config.toml
n_layer = 12
router_score = "softmax"
tie_embeddings = false
lr = 0.00342
beta2 = 0.95
steps = 7982
Below are experts of layer 5 (counted from 0) of a mixture-of-experts language model. Rows are named router (the router's row for the expert), up (a neuron's input weights, with its number), down (a neuron's output weights, with its number) and show model dimensions 0-95. Each number is 50 + 15 x the weight over its row's rms, rounded and kept within 0 to 99.
Before each expert's rows: a language model's description of what the expert responds to; "mostly gets" lists some tokens that are sent to it at least half of the time. This comes from a sample of Wikipedia text that the model never trained on.

# expert 14
It responds to: Auxiliary verbs was, is, were, had, plus adverb endings like -ly in significantly and negations such as not.
mostly gets: " was", " is", " were", " are", " also", " had"
router:43 45 33 38 73 52 50 51 41 51 50 21 66 40 41 26 43 38 68 49 72 67 59 24 47 30 48 37 49 53 54 37 41 44 51 66 39 44 46 50 50 45 19 61 78 49 71 49 56 32 60 35 57 32 32 47 55 64 54 29 32 32 39 43 69 45 37 68 83 66 04 34 51 70 49 25 26 64 39 52 47 47 61 66 68 59 51 49 15 66 72 66 47 65 60 43
up0:40 68 27 62 54 53 75 55 38 72 38 73 12 30 29 64 70 64 37 32 51 56 38 45 58 51 58 46 44 55 82 53 23 64 47 34 73 36 35 26 50 57 52 52 49 57 33 84 42 44 53 44 53 57 57 43 59 32 53 62 74 51 57 49 35 69 47 46 36 43 54 31 41 79 42 22 55 58 54 40 54 29 49 82 61 64 39 29 70 27 34 53 40 31 28 46
down0:22 64 72 78 49 65 69 68 54 55 66 59 31 63 54 49 56 58 51 41 43 40 44 81 33 49 43 30 57 72 60 63 58 67 45 43 51 58 15 38 25 54 35 33 37 35 63 45 27 65 76 71 48 65 82 26 49 42 56 73 42 43 53 26 46 43 52 53 43 31 41 51 46 58 55 61 20 41 55 44 50 51 65 42 38 74 64 84 53 37 42 54 31 43 19 67
up1:54 39 39 67 64 40 80 61 61 58 47 65 43 62 54 39 73 44 60 72 42 49 42 52 59 46 47 22 45 54 76 17 75 47 32 35 43 62 39 73 57 68 33 62 52 45 45 71 42 47 46 59 43 48 69 70 40 48 63 19 61 48 91 46 54 47 71 60 72 30 32 75 47 33 40 46 54 86 38 61 35 37 53 44 33 28 67 36 33 18 48 50 51 40 52 57
down1:64 52 40 38 62 47 79 24 61 54 49 76 55 52 47 63 48 34 64 77 22 42 57 71 42 48 42 60 50 41 81 37 40 23 37 47 63 25 41 64 74 61 41 82 48 39 37 37 37 64 51 52 38 46 61 57 57 49 31 58 86 47 40 71 52 54 41 10 39 21 67 58 62 39 41 56 41 36 67 55 78 71 55 53 62 54 54 28 36 63 53 43 43 28 35 52
up2:53 47 50 43 53 22 66 51 26 60 30 56 35 43 26 52 68 43 23 65 52 31 72 50 63 37 60 56 89 44 36 51 58 81 61 53 42 22 33 41 52 07 38 51 34 39 65 55 36 64 42 37 69 60 45 55 46 43 56 78 49 46 38 63 19 43 45 70 65 46 75 64 60 68 61 33 29 49 27 24 49 66 43 35 60 53 51 46 49 46 19 55 59 56 45 41
down2:14 48 56 41 55 41 63 50 70 51 63 45 62 40 63 35 42 64 58 57 68 50 61 30 71 43 29 60 59 41 51 37 25 74 59 42 64 46 65 49 63 65 52 35 66 66 64 31 67 24 36 42 57 56 49 45 47 60 72 49 53 77 30 33 52 58 36 62 80 59 31 40 27 47 97 65 58 46 43 64 39 62 59 55 60 33 43 48 13 83 43 61 43 69 51 38
up3:61 67 42 48 44 75 35 45 07 20 69 45 50 66 53 47 34 61 52 44 40 43 66 43 38 52 43 42 31 43 61 72 62 54 41 65 50 58 72 60 75 46 61 65 55 48 68 80 56 31 41 76 26 39 45 63 59 47 59 07 55 34 56 59 55 31 45 48 59 23 58 29 40 22 36 56 53 45 44 61 36 66 46 70 40 63 55 07 45 39 64 35 48 39 44 57
down3:23 40 73 56 34 42 23 45 44 56 54 44 51 63 59 56 48 62 18 33 48 49 43 61 47 21 39 51 10 58 53 70 30 79 51 51 50 33 37 36 27 53 22 48 21 57 59 65 63 34 52 29 50 60 51 53 50 37 54 83 69 56 55 44 44 63 60 70 74 35 32 40 52 28 54 37 35 62 20 38 53 48 69 44 48 42 49 40 44 91 60 72 54 55 62 56
up4:55 61 56 55 55 29 84 72 35 55 35 32 56 53 52 30 90 64 19 70 57 33 05 48 41 79 52 24 61 56 41 43 53 53 50 37 64 66 59 51 61 50 57 51 59 54 49 51 63 64 42 60 59 41 69 45 48 52 58 36 67 56 65 33 30 77 37 72 62 63 33 44 48 25 41 39 76 50 44 40 26 72 31 27 34 48 56 43 36 37 30 40 50 47 55 37
down4:21 48 42 36 53 51 70 49 77 62 34 44 64 64 52 45 51 55 56 45 56 36 27 52 56 68 43 52 78 39 45 35 65 61 45 32 51 72 64 64 65 49 40 64 51 75 53 51 59 57 41 64 80 47 17 65 33 34 60 56 55 59 30 70 38 45 67 64 92 34 28 45 52 35 45 63 67 43 40 52 53 84 62 63 73 40 63 40 51 90 32 52 43 30 36 64
up5:61 34 57 60 43 24 69 69 70 40 46 49 61 60 63 58 72 51 49 52 43 49 65 70 45 31 66 63 38 33 78 77 49 79 31 42 52 73 59 53 36 43 66 53 52 30 48 38 74 52 58 53 71 61 56 28 60 65 77 39 43 92 41 38 45 61 45 88 49 68 58 54 62 38 35 56 72 67 57 29 52 18 44 47 35 66 61 58 37 54 57 33 47 47 27 57
down5:38 42 33 45 55 45 48 68 67 42 36 66 52 49 25 43 42 53 33 30 48 52 54 73 28 23 57 61 50 48 42 48 49 71 37 65 22 71 73 61 15 37 60 70 45 67 53 52 70 64 49 60 54 57 50 47 40 63 59 50 31 21 15 78 30 48 46 44 58 70 48 51 57 55 99 46 53 58 51 52 52 45 69 37 65 35 59 42 36 52 81 68 43 63 63 67
up6:56 64 40 44 53 54 50 53 42 67 39 35 41 66 37 46 51 48 34 47 42 24 49 71 51 61 21 29 38 32 69 38 52 55 54 53 46 64 48 51 54 25 61 50 54 85 21 44 68 44 70 67 52 73 41 53 22 53 30 43 55 73 44 73 48 99 31 31 54 55 54 33 34 64 52 66 35 35 36 56 62 58 60 30 62 58 53 33 36 73 73 49 63 30 51 51
down6:31 40 55 37 75 54 69 75 64 46 39 51 59 67 53 44 43 28 69 48 80 38 54 50 36 42 35 86 65 66 28 34 46 40 55 74 34 70 46 50 49 56 53 66 54 25 22 27 61 35 70 38 47 84 37 49 79 48 61 58 27 53 35 76 47 60 69 48 44 57 42 40 56 70 47 37 73 55 39 27 63 53 50 55 58 63 50 53 53 79 42 66 63 57 26 69
up7:75 72 29 71 59 39 34 35 19 59 61 58 36 36 47 51 69 43 46 42 55 39 52 35 50 68 46 59 47 46 76 28 50 23 65 65 64 61 66 66 24 49 58 31 60 37 78 75 61 84 49 52 72 53 58 69 31 54 61 67 74 44 51 33 23 59 56 50 20 42 34 32 45 20 63 36 48 27 59 67 47 55 44 64 66 54 50 42 38 58 62 42 47 50 71 38
down7:55 64 60 69 56 49 57 70 46 35 68 44 73 54 65 86 01 45 53 54 72 30 57 74 46 52 27 46 26 56 52 47 40 38 24 66 30 47 46 36 55 63 66 56 47 43 36 59 70 19 57 44 41 43 27 31 47 50 51 52 39 53 43 53 44 50 78 43 32 48 25 34 52 48 40 58 52 48 50 74 55 60 58 47 55 40 50 39 48 34 29 87 55 14 63 28
up8:35 63 32 53 35 31 52 38 81 60 42 67 32 67 30 48 47 66 44 44 46 45 42 31 63 68 54 52 56 63 45 24 65 62 61 11 61 60 42 46 69 41 34 51 66 83 32 57 74 62 64 31 54 61 60 44 24 45 66 47 87 48 58 28 55 41 32 51 65 48 31 43 45 58 25 52 28 45 76 50 33 70 15 32 61 53 53 37 34 57 44 48 37 40 44 61
down8:23 32 29 23 59 85 61 33 33 62 32 53 59 38 54 77 51 51 61 37 39 54 46 60 60 62 66 33 52 48 70 39 72 72 76 18 46 46 36 37 70 42 48 26 42 59 60 45 63 60 40 59 61 42 35 69 33 40 62 44 30 61 43 72 42 49 45 34 47 49 48 40 36 57 64 63 47 53 61 56 48 30 57 45 32 31 43 57 42 73 49 66 90 88 65 35
up9:54 46 79 61 57 53 47 70 31 41 49 76 35 10 71 38 46 56 46 62 54 50 41 64 43 55 28 35 49 33 54 43 46 21 61 89 50 47 55 41 49 40 48 43 46 44 49 50 26 25 48 57 43 22 54 75 60 37 56 63 38 39 45 25 11 29 68 57 52 46 59 25 38 63 31 23 46 69 56 27 49 62 46 66 55 38 57 27 50 41 64 72 68 50 40 61
down9:62 65 64 52 46 51 53 43 51 47 38 71 78 36 59 71 64 45 26 46 28 53 50 59 58 45 58 36 63 28 16 59 58 43 60 26 61 54 74 30 56 12 44 66 59 73 26 47 47 50 60 67 57 56 48 20 29 46 74 61 56 67 39 42 55 51 51 09 40 31 42 63 32 84 37 49 56 40 62 56 44 48 64 47 55 43 58 35 77 54 41 60 59 77 41 69
up10:57 58 29 62 55 58 33 37 18 32 54 19 49 35 56 60 41 40 25 55 68 39 58 48 64 66 27 26 58 66 61 39 77 41 43 63 45 80 61 60 60 60 53 46 41 45 66 88 26 40 57 56 55 52 45 63 74 37 27 37 59 24 64 67 32 52 42 37 42 37 63 54 35 28 42 89 38 40 53 48 21 54 51 61 45 35 43 49 61 76 58 41 56 48 72 58
down10:47 67 52 59 48 33 48 76 54 46 53 31 36 74 52 21 67 44 56 48 41 19 65 40 42 32 61 60 51 17 76 84 47 74 46 50 37 37 58 61 45 66 61 38 66 53 57 31 54 73 28 24 33 47 75 27 50 54 50 37 50 59 63 13 52 36 46 47 73 48 57 66 83 49 44 52 57 57 70 49 40 64 41 48 40 59 50 55 51 23 70 17 63 51 39 42
up11:55 59 16 59 60 39 42 56 67 48 61 46 38 52 51 48 34 52 63 61 41 34 35 61 38 46 56 66 48 52 17 58 46 53 36 56 50 38 84 51 59 49 33 36 61 41 73 38 44 71 76 73 65 73 41 39 62 68 77 59 63 64 46 46 51 65 51 56 55 09 74 69 41 54 39 53 33 16 49 51 57 46 51 23 70 51 41 61 47 80 45 72 45 16 71 62
down11:23 48 50 45 44 62 60 56 68 62 53 36 62 63 22 40 57 36 57 54 72 40 30 53 47 57 31 39 74 55 43 35 55 32 45 29 54 66 61 53 66 44 43 90 52 61 42 59 88 54 42 82 63 52 64 30 53 47 73 73 80 39 17 79 61 68 66 37 53 40 19 81 51 51 39 51 48 57 54 42 50 43 81 38 44 52 68 50 58 44 50 47 52 39 36 54
up12:50 57 46 46 39 51 66 55 57 38 48 79 58 36 27 37 76 54 21 49 59 25 63 56 40 28 36 55 57 31 67 51 50 81 70 49 43 43 86 32 61 29 69 43 45 48 49 26 63 40 72 53 52 63 29 47 42 57 36 75 51 27 57 28 32 53 19 61 50 30 56 61 38 31 54 82 34 57 34 47 50 45 49 59 39 63 22 77 44 60 49 40 70 52 40 32
down12:16 24 74 38 51 47 68 43 33 54 58 47 68 32 69 43 59 58 38 57 76 62 56 66 80 27 64 51 41 36 67 53 38 52 53 45 47 38 61 58 85 53 55 33 48 49 35 58 24 23 24 31 45 28 52 52 44 46 37 50 34 72 39 34 68 36 18 50 44 71 58 53 42 59 68 53 19 80 58 54 52 43 47 51 55 55 41 44 31 47 28 46 44 77 74 57
up13:58 47 54 24 30 28 23 37 43 67 45 65 64 37 41 17 60 63 52 38 57 43 63 37 34 71 51 52 48 31 40 56 58 60 53 35 57 29 27 28 56 37 41 52 28 72 32 29 52 45 56 41 47 52 47 39 20 45 55 59 53 60 52 38 45 44 26 57 66 10 55 53 49 63 62 28 21 32 46 45 17 62 47 47 85 54 36 53 48 15 63 58 49 50 46 78
down13:29 42 80 39 52 66 52 60 92 85 63 50 62 70 45 39 79 47 53 60 69 24 58 43 75 34 73 65 57 81 65 64 63 59 63 38 55 60 24 65 46 41 58 41 24 49 64 41 37 51 49 47 63 56 47 56 55 50 39 71 50 65 53 66 62 53 47 46 73 37 45 56 54 41 60 41 27 51 34 48 48 94 36 63 61 74 46 48 65 51 32 57 66 62 29 44
up14:54 50 64 54 39 52 55 31 51 45 38 52 41 19 34 47 69 60 77 43 58 63 56 51 60 46 58 69 38 50 52 35 33 53 67 55 63 49 44 31 43 27 40 43 50 61 33 17 62 47 70 62 58 26 40 55 33 61 33 64 24 80 60 39 52 43 30 65 69 30 35 70 46 97 43 26 46 67 38 56 34 56 56 63 64 83 44 35 29 50 72 53 65 31 36 38
down14:14 28 62 37 37 52 74 42 55 44 29 75 47 56 62 33 52 40 29 80 49 60 56 43 40 61 63 68 58 28 58 57 75 54 58 46 29 65 46 43 34 58 49 48 62 51 40 24 58 69 41 86 35 71 67 71 50 40 46 30 67 62 32 48 75 60 46 63 63 55 45 37 83 67 42 61 50 58 60 42 36 56 67 26 57 53 72 29 71 63 63 73 45 50 47 70
up15:61 75 53 38 39 45 52 52 45 43 46 51 52 61 33 45 43 46 69 37 56 62 73 53 39 55 41 46 77 54 34 34 69 36 39 66 46 28 51 42 61 81 40 41 38 64 81 55 34 64 30 39 56 76 37 68 71 19 59 53 70 35 72 58 39 38 37 68 80 18 39 73 85 37 42 33 54 44 57 78 25 46 59 44 47 40 60 39 33 38 52 50 35 56 69 37
down15:52 81 69 76 64 39 29 32 49 36 59 28 43 78 66 49 53 37 62 42 39 59 86 30 36 60 52 39 51 47 60 20 26 51 36 59 81 62 48 48 69 41 48 61 62 52 57 56 22 65 57 13 58 30 57 50 37 57 44 64 78 74 63 31 53 72 47 62 53 64 46 60 42 67 59 38 55 61 47 64 43 55 59 72 54 54 55 33 23 81 40 49 57 50 42 60
up16:57 64 33 70 60 69 51 59 41 48 36 41 44 24 60 47 53 71 36 47 53 59 47 30 63 78 55 22 54 33 92 52 55 57 38 65 56 56 60 53 68 44 63 40 50 62 24 65 40 69 50 64 59 45 40 70 60 68 29 50 58 54 62 59 60 77 45 35 54 59 43 31 44 24 57 10 80 47 52 77 40 45 54 32 24 59 58 36 24 37 47 64 30 36 65 67
down16:36 49 63 76 25 50 12 36 32 52 85 71 48 30 59 42 53 31 59 41 29 61 54 55 73 52 65 64 54 29 50 46 54 62 50 66 56 50 46 59 63 34 60 54 50 53 46 54 58 86 43 75 40 42 74 49 53 57 63 64 43 39 56 44 52 65 38 45 37 01 59 51 56 40 40 49 60 34 35 41 42 44 61 70 25 55 29 70 88 24 52 42 44 58 34 50
up17:61 76 36 35 30 59 50 71 60 60 25 52 52 30 63 43 43 71 69 55 33 48 32 33 38 70 50 33 72 28 31 55 46 46 52 52 34 23 50 17 27 51 46 67 63 42 39 48 44 66 40 34 54 53 62 42 27 49 62 37 56 32 74 66 58 57 53 49 36 10 25 63 36 33 50 43 52 43 46 15 10 59 56 42 62 37 43 52 48 27 56 56 32 54 63 49
down17:60 44 70 68 42 29 48 49 80 31 59 32 74 18 47 28 19 24 65 37 24 57 50 42 56 36 55 57 40 87 38 35 44 82 58 54 42 29 55 75 65 48 58 37 66 38 50 39 40 58 68 41 28 43 54 41 57 53 55 69 56 41 56 44 47 67 20 28 44 38 51 53 45 52 47 23 29 63 40 42 45 65 49 43 61 56 46 71 50 29 40 79 50 77 48 48
up18:50 16 45 65 33 40 58 49 62 67 51 62 31 55 33 45 75 66 38 77 54 49 49 47 74 67 35 39 38 59 46 51 80 48 29 36 35 45 62 52 54 44 35 37 67 32 36 62 40 34 43 47 06 48 57 31 44 50 68 88 40 34 45 34 36 42 64 69 55 32 66 42 35 32 62 37 51 43 44 37 39 45 49 27 39 49 60 18 52 62 40 19 48 41 54 79
down18:56 76 63 58 36 27 61 78 68 50 53 36 58 65 28 40 56 65 15 66 48 60 81 45 25 48 64 48 39 33 48 53 57 53 66 49 29 39 64 71 60 48 75 50 27 59 50 35 72 44 56 49 50 56 85 60 58 46 29 59 35 47 38 57 50 69 50 77 30 27 46 54 41 37 14 59 61 45 28 57 68 43 41 34 59 53 63 70 43 47 64 43 25 31 73 46
up19:36 77 53 65 43 79 47 38 47 80 50 53 42 57 87 40 58 56 36 53 33 73 31 33 56 47 16 14 33 58 70 17 49 42 42 54 60 24 48 61 56 81 57 66 60 47 58 66 51 46 86 54 29 63 58 41 49 60 42 38 61 49 35 56 52 38 47 38 46 49 50 37 57 17 46 39 68 46 60 33 58 71 37 57 66 55 47 41 49 57 49 30 34 22 62 54
down19:34 65 54 37 44 54 65 51 58 39 53 39 59 44 53 51 66 50 53 39 16 40 55 33 63 63 58 37 43 62 70 50 32 50 64 33 54 82 54 56 43 72 53 54 66 70 63 49 54 53 47 09 34 30 73 28 49 56 49 45 42 29 65 40 26 45 52 38 61 56 81 43 44 37 58 53 63 26 39 47 35 52 38 65 32 48 13 66 32 07 70 34 40 32 28 41
up20:70 33 53 70 40 40 16 39 47 65 42 65 47 47 55 37 57 44 40 60 57 39 69 50 59 58 22 30 29 44 41 39 50 62 59 65 22 60 08 50 83 59 60 51 54 59 46 70 60 33 52 18 37 60 68 66 53 37 37 38 60 62 46 61 50 58 81 63 54 54 51 48 45 66 52 50 53 36 69 31 42 64 29 69 31 46 26 16 47 61 86 55 34 56 43 61
down20:14 56 60 35 49 55 51 97 47 57 42 73 61 43 39 69 31 49 64 70 74 60 44 56 57 41 44 52 30 82 38 35 44 75 50 49 32 66 24 43 64 26 27 45 74 48 65 41 30 41 61 28 61 34 57 65 56 50 56 45 72 70 53 46 65 73 48 52 56 37 34 44 58 39 70 37 79 61 69 57 66 39 49 55 43 42 37 64 45 64 36 48 48 79 38 57
up21:58 31 38 60 43 39 47 61 43 47 29 78 73 41 55 46 36 68 71 44 15 42 52 83 49 30 56 51 60 42 21 33 71 65 60 54 41 44 32 18 44 27 43 46 48 72 84 50 54 64 44 43 59 51 42 80 35 47 82 44 52 37 56 57 46 29 65 66 37 40 45 48 68 62 38 52 45 44 42 43 26 36 34 60 70 20 77 32 57 30 52 54 57 46 38 47
down21:50 54 33 51 76 71 47 21 38 37 56 68 46 44 40 72 53 44 69 47 77 37 37 30 83 57 68 41 45 63 53 25 23 53 47 32 43 42 39 85 49 35 43 69 48 60 24 47 57 41 47 37 56 66 47 67 50 54 49 56 75 55 63 70 73 80 33 32 82 53 43 50 47 62 57 50 29 59 62 62 58 62 64 85 38 58 38 58 52 75 56 71 47 45 62 35
up22:65 45 50 32 15 27 75 60 39 48 62 62 31 28 53 52 63 49 44 43 57 27 38 38 37 59 39 36 46 35 70 45 62 38 75 56 65 65 41 47 39 50 56 76 54 70 73 55 52 58 48 55 57 81 63 58 69 76 57 52 60 41 76 26 51 43 49 41 76 17 58 20 44 33 55 63 31 33 74 70 63 36 37 65 61 66 43 46 64 39 36 48 51 19 57 60
down22:51 29 46 57 38 40 65 26 44 47 71 56 28 32 53 78 27 46 68 48 71 41 71 17 41 67 59 41 46 54 53 76 44 48 67 46 47 45 21 45 48 49 61 44 56 52 58 46 37 57 14 16 81 53 17 38 38 37 65 25 48 67 42 36 45 76 43 62 56 50 46 31 55 42 48 47 49 50 47 66 48 40 15 58 77 54 34 38 58 57 54 61 21 67 49 57
up23:59 53 44 64 28 59 82 49 63 67 24 32 31 24 58 56 57 46 39 48 57 66 24 41 41 54 56 12 60 49 60 43 32 34 58 53 36 33 60 22 70 54 36 49 31 42 65 69 62 25 66 41 53 55 45 68 52 60 32 29 71 64 61 26 38 53 32 38 30 50 34 59 25 30 51 53 77 38 30 20 46 70 61 44 53 40 39 53 42 42 66 67 52 45 70 36
down23:45 46 58 55 44 59 62 52 57 41 56 32 56 45 62 34 20 49 08 46 48 57 37 42 52 54 32 44 61 64 53 36 58 40 48 46 60 46 62 31 29 55 75 51 57 22 58 34 49 52 47 40 59 85 47 60 48 55 49 53 47 43 82 64 00 50 41 25 49 47 67 56 19 89 36 72 33 57 36 58 55 39 67 49 51 68 53 23 39 24 31 70 42 44 47 53
up24:66 66 28 62 44 41 30 43 47 50 40 63 59 66 82 30 45 52 61 49 49 36 66 49 65 43 77 55 48 47 25 60 45 58 47 50 53 25 39 30 58 36 53 64 57 64 53 72 70 59 48 73 61 62 60 47 64 35 67 14 67 47 55 49 50 19 68 95 49 59 44 60 76 52 30 39 57 40 51 22 62 42 39 57 25 22 40 40 27 33 58 43 79 42 51 50
down24:44 41 42 63 75 69 59 79 63 36 49 50 70 60 49 44 54 33 61 66 50 53 49 42 66 59 40 49 69 75 50 64 11 42 65 41 37 37 59 56 48 48 63 51 62 30 37 50 50 64 60 72 38 47 45 69 55 62 77 35 31 67 13 65 37 51 41 50 72 77 47 36 73 39 64 61 34 52 36 65 67 55 40 31 33 35 65 49 10 54 74 71 63 57 69 48
up25:54 75 64 72 51 42 60 43 12 53 33 36 31 49 50 42 59 67 36 50 65 47 62 44 49 73 65 48 41 30 83 58 62 39 51 42 74 86 45 66 36 79 54 52 44 42 44 72 37 26 62 57 41 30 57 38 71 47 38 29 61 35 80 63 33 50 52 81 55 38 37 64 35 24 26 35 68 33 38 57 42 59 46 48 20 62 42 44 62 50 44 39 44 44 67 49
down25:30 44 62 33 69 50 67 46 74 62 45 49 35 50 68 47 42 50 47 70 36 58 19 39 40 69 48 63 30 70 42 70 61 35 37 20 45 63 49 37 64 73 43 41 53 56 29 72 42 45 43 44 38 51 65 53 45 55 46 33 55 80 35 53 59 57 63 27 73 70 41 75 18 66 50 62 61 79 26 63 84 33 53 46 40 52 56 65 58 79 35 28 48 64 44 36
up26:56 41 38 35 56 36 77 50 53 51 41 42 25 44 39 37 46 54 58 26 64 56 59 69 21 67 52 23 58 35 75 69 53 70 37 60 61 43 75 38 66 27 54 55 39 67 31 47 45 79 37 68 46 47 42 63 37 75 48 40 75 74 48 60 37 49 51 56 63 47 44 39 65 61 56 60 48 56 48 53 45 49 43 62 23 48 37 18 46 24 49 52 23 26 70 94
down26:64 55 43 50 70 52 16 54 63 49 54 80 61 46 42 45 60 50 64 53 34 52 37 62 17 58 71 38 65 59 36 46 54 53 49 54 31 48 36 38 41 20 37 58 49 27 59 59 24 53 64 32 38 37 18 44 56 64 66 90 37 40 49 67 36 44 63 62 34 31 49 47 62 29 65 27 63 36 82 39 51 47 51 38 54 22 56 48 44 63 45 80 45 28 29 34
up27:45 64 46 40 50 86 77 47 34 40 48 63 12 70 50 54 34 46 55 68 52 46 29 59 68 36 77 46 42 52 31 55 56 40 56 53 39 54 43 35 71 36 48 35 55 39 28 83 43 22 48 66 24 52 70 68 47 38 58 32 56 45 39 29 70 25 84 57 56 43 48 45 41 33 27 47 56 29 46 49 23 69 47 66 37 78 46 37 35 30 57 62 51 56 41 56
down27:47 41 41 55 48 30 33 23 65 35 40 69 78 17 57 63 56 53 39 61 27 43 52 60 65 22 48 66 35 41 43 66 55 59 62 69 36 36 47 72 34 17 68 30 53 48 54 44 41 37 41 43 69 60 43 58 64 79 41 65 41 67 38 54 59 70 48 55 62 43 81 68 66 40 58 52 44 66 48 71 57 74 68 73 78 43 47 24 69 43 57 45 48 37 21 53
up28:59 47 56 52 44 35 77 72 34 36 50 52 15 21 39 59 48 69 29 30 41 36 41 52 43 44 71 61 49 44 75 70 30 57 17 37 55 49 37 24 33 39 52 47 62 49 47 70 46 49 59 59 42 35 55 43 53 23 47 70 54 48 54 47 38 62 57 76 40 21 73 55 26 57 47 30 58 56 36 24 56 16 39 49 44 69 43 52 72 35 26 59 70 40 29 62
down28:71 25 21 57 54 72 35 60 57 23 64 53 32 64 61 62 26 50 71 70 28 54 41 52 31 56 42 48 40 64 50 53 44 49 68 73 70 39 47 51 42 59 69 50 59 42 45 38 30 42 65 43 37 37 58 48 68 77 64 37 63 63 49 75 42 26 58 42 67 43 50 38 44 22 68 50 63 47 45 39 46 19 55 51 36 55 22 78 35 56 42 64 75 16 24 54
up29:33 45 49 37 50 65 73 60 62 73 40 44 42 45 47 30 48 85 58 46 62 64 42 49 51 37 53 59 36 42 33 73 32 49 26 48 72 50 62 18 56 56 37 81 68 39 46 42 46 80 30 59 65 67 52 54 69 27 84 73 62 37 58 47 44 22 59 83 73 44 49 68 47 67 49 35 44 24 36 70 26 38 45 45 54 50 27 49 41 59 51 59 51 44 73 49
down29:88 67 51 59 59 27 24 17 42 26 60 49 50 24 40 41 40 54 51 33 58 23 49 64 34 71 59 37 52 42 63 63 39 54 29 34 66 46 36 43 41 24 48 40 37 76 54 61 60 45 33 51 64 39 21 44 51 57 56 36 28 50 30 57 42 59 53 34 22 41 56 68 14 41 58 55 45 69 43 47 54 62 60 37 52 49 40 26 55 14 36 48 52 55 26 63
up30:51 53 48 77 27 63 48 57 40 41 20 51 53 48 60 65 63 75 46 61 21 73 48 62 38 46 61 34 64 43 36 37 49 58 72 55 35 42 18 54 41 40 38 54 52 47 80 45 73 70 40 57 61 75 55 51 53 21 52 33 58 59 59 44 49 64 61 73 64 36 54 40 64 48 75 49 55 49 45 00 21 57 50 35 58 51 49 36 74 59 57 55 66 53 69 39
down30:15 51 68 42 35 34 82 60 73 43 29 55 45 53 65 45 62 53 43 34 75 47 55 63 40 25 56 52 55 34 56 27 31 78 51 56 40 39 60 61 30 65 42 71 42 55 41 19 50 43 31 58 85 40 48 38 47 32 39 39 39 62 17 25 47 47 40 51 66 52 30 41 50 56 82 47 49 70 61 45 28 60 39 47 58 29 56 40 27 76 66 40 34 55 53 55
up31:46 40 40 60 22 48 63 51 26 51 50 45 62 24 61 56 31 54 59 58 45 40 43 55 66 56 40 78 65 42 47 50 94 81 57 41 61 78 27 54 39 36 54 77 62 60 47 25 80 40 49 54 68 63 46 65 48 34 70 57 47 55 56 50 69 62 65 56 73 45 48 74 64 49 45 74 36 52 50 57 63 23 44 28 87 70 48 59 50 80 60 54 62 37 58 49
down31:20 66 59 37 34 61 70 50 25 43 54 61 64 23 49 48 41 49 43 68 80 39 40 45 20 48 70 70 67 33 59 61 35 47 49 45 26 38 44 38 60 57 35 85 38 22 44 40 57 36 26 51 50 59 40 35 55 32 63 61 65 46 30 75 57 54 52 37 60 55 48 30 32 50 43 54 61 67 70 38 56 61 71 48 68 39 80 57 89 37 69 34 51 52 59 37
up32:44 53 33 66 00 44 73 72 63 79 28 50 05 56 46 57 67 78 39 58 53 47 35 43 37 50 64 31 57 44 65 36 56 54 63 50 52 63 42 32 60 75 62 51 54 61 55 52 55 44 45 50 58 60 65 41 63 65 40 21 53 78 49 43 34 61 64 62 63 56 65 43 40 29 47 41 75 39 46 55 47 54 25 40 24 71 53 38 46 74 74 58 66 47 44 56
down32:16 31 24 47 65 53 55 78 63 53 52 66 47 69 34 46 44 69 42 52 59 13 43 60 44 48 64 51 60 51 43 45 32 45 64 56 40 52 34 46 10 43 37 33 39 51 45 37 71 37 66 36 51 72 41 54 26 36 41 85 34 43 52 65 62 40 62 63 57 35 22 37 41 83 56 56 37 76 75 52 49 77 51 55 60 42 54 58 53 59 57 61 41 60 51 16
up33:79 34 49 49 52 36 43 46 23 20 23 53 55 46 38 47 45 41 66 40 50 50 58 32 77 60 51 47 43 47 40 26 56 42 56 42 56 54 35 52 57 13 28 36 29 68 55 37 86 43 41 32 46 45 59 66 29 66 63 35 30 61 61 69 65 45 56 49 46 53 19 29 63 74 51 23 43 74 48 57 57 66 38 61 41 29 56 11 46 44 74 58 49 55 51 38
down33:45 32 59 31 59 48 85 54 57 50 41 41 38 67 48 73 49 49 31 52 65 57 63 82 25 50 11 34 63 23 61 63 63 41 28 43 33 60 44 45 58 63 65 41 42 37 41 68 05 56 56 59 36 49 39 69 58 33 65 65 77 27 50 60 44 37 55 38 33 31 62 63 17 40 37 47 54 39 59 53 43 23 29 24 58 49 54 57 58 46 47 37 47 36 42 39
up34:55 45 49 53 39 43 76 32 36 56 43 33 50 26 56 70 63 58 59 62 33 58 44 41 59 40 32 56 48 60 57 40 54 31 41 47 60 82 27 53 91 70 44 33 64 48 56 82 38 43 57 81 58 37 55 25 68 75 87 48 36 38 42 77 53 57 42 61 65 50 45 46 25 61 44 25 77 55 32 55 34 33 40 44 55 67 43 56 40 70 55 36 76 50 47 39
down34:46 57 58 28 70 47 65 30 37 42 48 35 31 47 50 31 14 40 46 40 44 61 41 90 37 34 34 59 55 53 48 55 45 50 57 82 52 54 43 65 53 73 38 79 64 49 52 31 82 62 44 64 54 38 29 55 46 41 40 60 48 23 22 56 44 53 76 45 17 79 34 51 32 57 17 61 56 46 52 57 56 29 83 42 43 53 41 39 44 55 39 56 53 47 49 69
up35:47 61 28 73 54 39 45 74 23 57 34 50 81 62 60 47 49 67 46 69 48 41 63 77 74 42 27 63 55 55 48 55 55 81 52 66 41 64 73 58 37 56 65 60 42 65 50 79 72 36 86 42 34 26 62 16 20 60 59 42 49 57 44 45 52 56 52 53 59 61 49 59 48 47 27 71 52 56 30 21 49 27 53 41 17 44 46 50 24 51 57 58 58 42 60 49
down35:35 58 41 54 76 48 77 67 35 26 60 42 70 65 34 56 39 53 60 56 69 54 76 69 58 47 35 54 64 39 22 47 47 21 45 55 47 57 75 58 33 52 89 62 51 53 31 47 49 32 68 32 59 82 46 60 60 37 37 81 28 33 37 75 62 50 56 61 54 54 50 39 44 54 47 60 38 55 30 33 75 55 71 51 48 41 49 45 34 38 56 82 71 66 40 69